config.yaml
num_hidden_layers: 17
hidden_size: 320
n_experts: 48
experts_per_token: 4
d_expert: 80
d_shared_expert: 192
hidden_act: "gelu"
moe_layers: [0, 1, 2, 3, 4, 5, 6, 7, 8, 9, 10, 11, 12, 13, 14, 15, 16]
router_score: "softmax"
normalize_top_k: true
routed_scale: 1.0
balance_loss: 0.00107
balance_bias: true
router_bias: true
shared_expert_gate: true
init_std_router: 0.0089
lr_router: 0.000519
vocab_size: 8192
norm: "rmsnorm"
norm_eps: 1e-05
tie_word_embeddings: false
optimizer: "adamw"
learning_rate: 0.000711
beta1: 0.9
beta2: 0.95
max_grad_norm: 1.0
batch_tokens: [32768, 65536, 98304]
max_seq_len: 256
train_tokens: 507200000
max_steps: 7895
dataset: "wikipedia_en"
Below are experts of layer 9 (counted from 0) of a mixture-of-experts language model. Rows are named router (the router's row for the expert), up (a neuron's input weights, with its number), down (a neuron's output weights, with its number) and show model dimensions 40-79. Each number is 200 + 20 x the weight over its row's rms, rounded and kept within 0 to 999.
After each expert's rows: "gets" lists some tokens that make up at least twice as much of what it gets as of all text; "comes after" lists some tokens at least twice as common just before its tokens as in all text. This comes from a sample of Wikipedia text that the model never trained on. Tokens count by the router's weight.

# expert 7
router,194,193,185,257,229,202,197,221,178,200,231,223,166,188,202,212,197,203,217,202,160,177,203,185,204,186,231,185,209,196,167,186,196,233,183,195,200,209,219,179
up0,218,204,212,209,194,222,182,187,177,185,207,213,229,212,220,208,211,217,206,223,176,204,199,196,190,208,199,203,197,213,227,225,197,207,165,167,190,200,187,182
down0,198,219,199,193,222,204,211,185,191,199,175,137,212,208,157,191,199,182,202,236,203,214,184,250,200,171,170,169,210,226,189,194,196,183,226,209,202,212,167,204
gets: "-", " |", ":", " W", ";", "re"
comes after: "\n", " |", ")\n", "-", ";", " ("

# expert 36
router,159,234,196,228,205,214,181,200,213,209,205,204,202,204,172,210,198,211,165,216,176,195,189,187,202,221,166,193,237,161,208,210,198,191,205,198,209,181,213,208
up0,203,193,203,196,206,199,220,184,206,179,194,220,219,194,227,231,183,201,194,225,208,195,214,195,185,197,173,256,206,209,219,200,212,208,193,170,182,159,199,209
down0,200,188,191,191,165,186,207,171,171,177,181,193,177,150,179,197,185,156,224,183,227,210,186,213,204,194,180,171,199,195,174,232,206,179,165,186,214,219,199,214
gets: " ", " (", "1", "°", " =\n\n", " $"
comes after: " |", "|", " ", ":", " in", ";"

# expert 23
router,226,201,218,228,181,170,185,188,209,189,200,194,215,169,191,199,193,192,195,245,197,210,185,235,210,214,209,174,178,215,201,178,210,222,205,222,179,228,220,216
up0,210,166,198,207,176,200,200,164,184,170,175,210,212,242,194,219,253,198,184,185,171,237,191,206,187,214,210,218,164,186,214,209,225,217,147,183,208,202,207,194
down0,188,225,198,182,198,186,198,210,200,186,228,202,209,210,179,204,160,202,182,205,214,192,213,159,202,176,198,178,172,211,213,211,201,188,176,216,207,221,184,194
gets: " |", ":", " —", " —;", " g", " United"
comes after: " |", ")", " —", "%", "|", " —;"

# expert 4
router,172,166,191,199,212,179,183,213,183,218,193,192,212,187,184,197,182,178,215,200,183,191,175,189,211,202,186,176,177,205,176,226,175,185,185,202,173,218,252,205
up0,204,181,192,158,187,206,181,191,210,201,173,201,223,203,186,181,198,196,186,201,174,226,187,181,192,195,154,229,210,227,189,203,252,209,191,194,215,196,165,202
down0,182,169,212,171,212,189,236,162,186,228,168,210,223,215,184,179,230,215,177,194,219,202,225,170,189,200,171,180,169,207,234,213,180,214,203,245,202,222,203,229
gets: "9", "0", "–", "1", "2", " |"
comes after: "1", " ", "2", "3", "0", "4"

# expert 11
router,184,179,202,205,206,201,199,183,177,213,213,208,188,181,212,196,195,173,196,190,176,163,203,187,206,204,194,169,186,221,207,196,196,233,199,194,180,237,180,205
up0,211,195,194,219,197,196,211,154,188,204,194,193,218,198,216,176,218,219,186,216,202,155,229,202,209,173,220,169,205,158,210,244,191,231,166,197,208,224,204,179
down0,200,227,209,215,186,210,193,197,184,227,217,179,208,201,180,220,185,213,236,175,181,190,209,172,173,193,201,207,179,190,196,228,177,199,177,226,196,181,205,234
gets: "1", "2", "3", "4", "5", "0"
comes after: " ", "1", " (", "–", "′", " +"

# expert 18
router,202,199,181,151,201,180,212,218,253,192,178,200,216,215,178,203,194,198,196,182,191,218,244,169,224,207,185,194,190,202,204,194,186,190,238,227,218,190,221,208
up0,183,196,240,218,221,195,200,177,200,198,227,189,160,173,195,202,224,204,225,205,208,207,209,204,199,179,202,209,177,209,224,209,212,219,197,153,210,182,220,181
down0,210,179,196,197,202,224,206,176,199,189,194,187,197,212,199,197,179,210,199,215,195,208,198,225,195,197,217,194,214,186,203,215,174,205,198,181,218,214,217,209
gets: "|", "-", " |", " by", ":", "="
comes after: " |\n", "\n", ".\n\n", ")\n", "\n\n", ".\n"

# expert 22
router,204,221,181,200,170,195,238,203,221,206,177,196,191,186,189,217,201,243,253,166,187,203,166,208,194,223,202,240,208,197,185,173,189,221,221,197,211,220,171,200
up0,186,184,231,202,222,186,206,190,171,175,211,209,203,192,239,201,182,219,193,217,189,211,204,213,182,210,210,192,185,192,178,209,242,224,157,208,188,205,174,181
down0,190,184,182,202,207,220,200,228,209,190,211,196,227,193,210,189,202,187,222,197,195,194,188,259,200,191,170,194,196,201,147,201,199,211,189,188,258,228,219,212
gets: "0", "8", "5", "6", "7", "4"
comes after: "0", "9", "1", "8", "2", "7"

# expert 33
router,192,210,202,219,184,197,183,155,174,226,198,180,208,196,207,201,202,200,172,206,215,201,189,212,181,230,223,196,197,189,172,186,241,232,193,193,205,227,211,164
up0,169,201,196,207,185,168,209,211,179,216,210,186,215,223,220,184,182,198,193,207,209,177,216,176,210,211,203,225,246,238,214,204,212,196,221,193,262,196,197,194
down0,205,210,198,222,173,215,204,196,188,192,216,213,188,203,223,165,193,219,248,208,171,209,228,178,205,217,167,210,199,198,193,175,250,197,205,190,201,212,218,205
gets: " ", "u", "an", "i", "h", "o"
comes after: " |", "|", " V", " K", " Ch", " S"

# expert 40
router,166,218,236,215,220,244,190,202,201,207,241,190,214,177,211,172,229,185,196,179,171,186,200,215,194,189,223,212,188,205,180,206,225,209,223,202,150,218,205,194
up0,199,196,213,209,209,201,171,184,195,197,177,187,227,199,204,223,200,242,212,212,184,217,172,209,217,208,200,197,211,164,185,199,218,204,197,213,190,207,198,202
down0,232,213,200,200,177,202,223,189,218,175,162,188,198,185,221,199,218,230,231,216,196,232,192,198,214,205,221,196,178,215,207,185,200,226,216,165,196,154,187,211
gets: " ", "2", " known", " such", " part", " well"
comes after: " |", ";", "9", "0", " as", " /"

# expert 39
router,213,209,193,171,181,200,185,214,190,197,202,166,211,193,212,219,203,200,209,198,219,202,198,241,159,189,208,226,188,199,218,205,206,171,209,167,229,194,203,193
up0,177,185,213,196,194,249,201,206,198,205,220,196,182,227,204,205,201,165,175,209,190,167,209,231,200,198,196,194,209,178,203,199,205,165,206,239,196,191,207,163
down0,181,203,216,207,202,174,185,204,189,189,211,207,175,228,180,204,196,239,228,169,217,196,219,185,223,191,227,190,197,172,244,209,192,185,187,189,181,188,178,214
gets: "\n", ")\n", " M", "′", " F", "4"
comes after: ":", "0", "5", "4", "8", " ("

# expert 32
router,222,201,182,221,213,160,179,184,219,203,230,191,198,175,209,225,214,191,212,179,219,211,247,205,207,205,230,184,216,179,195,181,222,175,191,206,207,240,197,209
up0,185,198,200,217,182,183,208,152,181,146,217,192,202,183,182,230,196,214,219,209,194,199,209,192,199,203,230,199,211,197,199,204,192,205,199,188,214,223,191,182
down0,208,185,184,198,200,199,210,214,198,181,202,209,247,233,216,204,243,196,224,179,185,214,212,213,210,224,219,194,212,148,207,181,167,171,208,235,221,200,198,201
gets: "\n", " |\n", ")\n", ";", " |\n\n", "See"
comes after: "==", " |", "|", " %", "See", "==="

# expert 38
router,180,184,241,151,227,164,206,198,192,178,196,197,199,216,211,230,165,190,191,224,225,206,228,203,201,223,224,199,208,208,189,189,185,235,192,197,219,246,189,217
up0,246,199,198,173,229,213,207,220,247,178,227,217,210,192,175,190,178,208,215,199,205,174,163,179,198,188,197,220,199,206,200,202,181,217,175,219,200,213,217,208
down0,193,182,215,213,203,192,203,190,190,191,213,214,207,182,231,200,211,162,195,215,197,206,194,194,186,188,177,186,200,196,211,243,206,186,208,203,200,194,217,186
gets: "|", " |\n", " the", " The", "The", "-"
comes after: " |\n", "|", ".", "\n", ".\n\n", ")\n"

# expert 19
router,169,162,224,205,227,178,208,203,209,221,201,225,219,172,202,218,204,179,172,218,184,203,222,177,220,224,196,182,185,157,191,213,209,185,215,175,225,205,212,197
up0,191,178,233,190,190,171,182,195,163,165,188,207,229,213,127,211,201,195,215,185,214,202,201,212,195,194,210,187,220,215,224,195,192,216,160,200,184,243,187,199
down0,224,199,202,166,210,190,182,256,197,182,216,216,219,216,201,174,190,194,178,220,210,233,224,196,193,200,243,188,222,217,189,221,196,187,175,242,187,219,176,186
gets: "2", "–", "1", " ", "0", "9"
comes after: " ", " (", "–", "2", "1", "/"

# expert 44
router,205,211,176,172,179,199,216,235,174,197,187,182,198,178,183,160,186,195,232,192,217,247,189,225,182,197,234,224,180,207,198,216,209,191,215,181,208,202,206,207
up0,199,228,213,194,157,231,194,184,210,196,205,213,210,203,203,210,201,195,216,201,186,224,204,222,157,202,169,191,215,211,215,209,142,208,200,215,193,191,194,208
down0,198,198,173,193,213,201,226,196,218,228,221,218,167,182,243,224,163,177,148,197,183,197,231,195,213,179,243,166,222,194,194,191,195,231,189,222,188,238,218,251
gets: " |", " in", ".", ";", "%", " |\n"
comes after: "0", "5", "4", "6", "3", "8"

# expert 14
router,202,184,193,211,181,218,192,176,203,193,236,175,209,173,227,172,235,197,200,162,201,187,188,196,220,175,204,185,216,197,209,213,218,201,194,187,201,207,174,213
up0,199,196,191,193,201,168,198,205,201,211,211,200,239,196,220,199,181,181,208,228,198,190,189,178,196,221,167,174,229,167,196,177,202,177,185,205,166,188,201,186
down0,231,197,213,243,210,209,221,228,179,156,196,185,205,173,211,210,212,158,210,207,192,185,184,228,211,200,181,227,177,197,187,212,219,183,189,191,209,211,181,243
gets: " the", " The", " which", " it", ")", " It"
comes after: " the", ".", " The", ",", "The", " a"

# expert 35
router,219,256,181,190,212,178,223,166,233,225,196,215,204,182,236,213,215,187,200,200,219,194,233,195,208,182,189,207,229,184,204,221,192,206,194,212,192,197,211,242
up0,192,220,184,158,203,211,169,186,195,194,214,185,210,208,192,173,199,229,186,205,205,177,190,203,251,234,189,175,231,201,218,187,191,229,190,197,201,215,197,199
down0,214,204,211,164,217,208,170,212,197,216,216,198,210,155,244,174,179,221,218,176,166,200,209,176,246,234,177,211,173,201,204,218,208,224,211,214,201,201,206,276
gets: " of", " the", " in", " for", " and", " at"
comes after: " of", " in", " for", " to", "s", "ing"

# expert 15
router,218,207,175,199,155,191,216,222,215,197,205,204,207,159,218,191,165,214,202,194,189,211,210,205,227,198,222,207,185,211,193,195,201,214,212,201,205,192,177,167
up0,183,201,171,208,185,195,177,172,215,186,221,207,217,186,203,192,162,204,201,208,209,189,200,221,186,222,190,195,211,189,211,186,212,212,188,218,151,190,168,144
down0,212,237,171,225,203,211,210,210,190,190,211,221,182,205,204,216,168,207,205,172,171,211,207,233,200,179,227,189,255,146,216,215,188,144,189,233,184,178,195,221
gets: "-", "==", "\n\n", " re", " sub", " st"
comes after: "\n", " the", ".\n\n", ")\n", "'s", " a"

# expert 21
router,176,182,201,207,163,198,241,216,215,185,223,179,175,217,189,206,213,176,209,155,208,219,208,227,190,177,177,188,171,219,191,185,205,205,198,199,205,205,198,192
up0,219,193,216,192,189,236,193,187,200,156,206,205,217,200,206,201,234,174,217,197,218,175,208,227,186,196,195,202,196,192,233,224,176,190,209,231,220,202,206,180
down0,214,222,221,192,205,237,209,199,173,205,199,213,175,183,203,169,196,229,221,218,196,205,182,213,193,203,197,205,191,253,172,191,246,227,206,192,203,196,187,233
gets: "0", "5", "4", "6", "3", "8"
comes after: ".", "0", ",", "5", "3", "6"

# expert 42
router,191,171,207,156,222,230,222,193,215,189,175,204,198,198,201,200,212,184,179,200,199,198,157,189,210,208,216,201,240,189,215,201,207,187,189,156,168,189,196,204
up0,201,196,207,176,259,204,192,201,198,195,178,196,224,172,190,185,218,217,196,231,212,171,210,232,171,158,204,196,202,173,218,230,203,210,181,189,184,186,213,197
down0,230,181,189,193,187,198,190,195,197,197,203,178,181,216,167,201,211,228,208,186,181,205,213,195,218,223,213,182,198,199,193,190,196,185,206,194,214,202,195,193
gets: "0", "1", "9", "2", "8", "4"
comes after: " ", "1", "2", "3", "9", "4"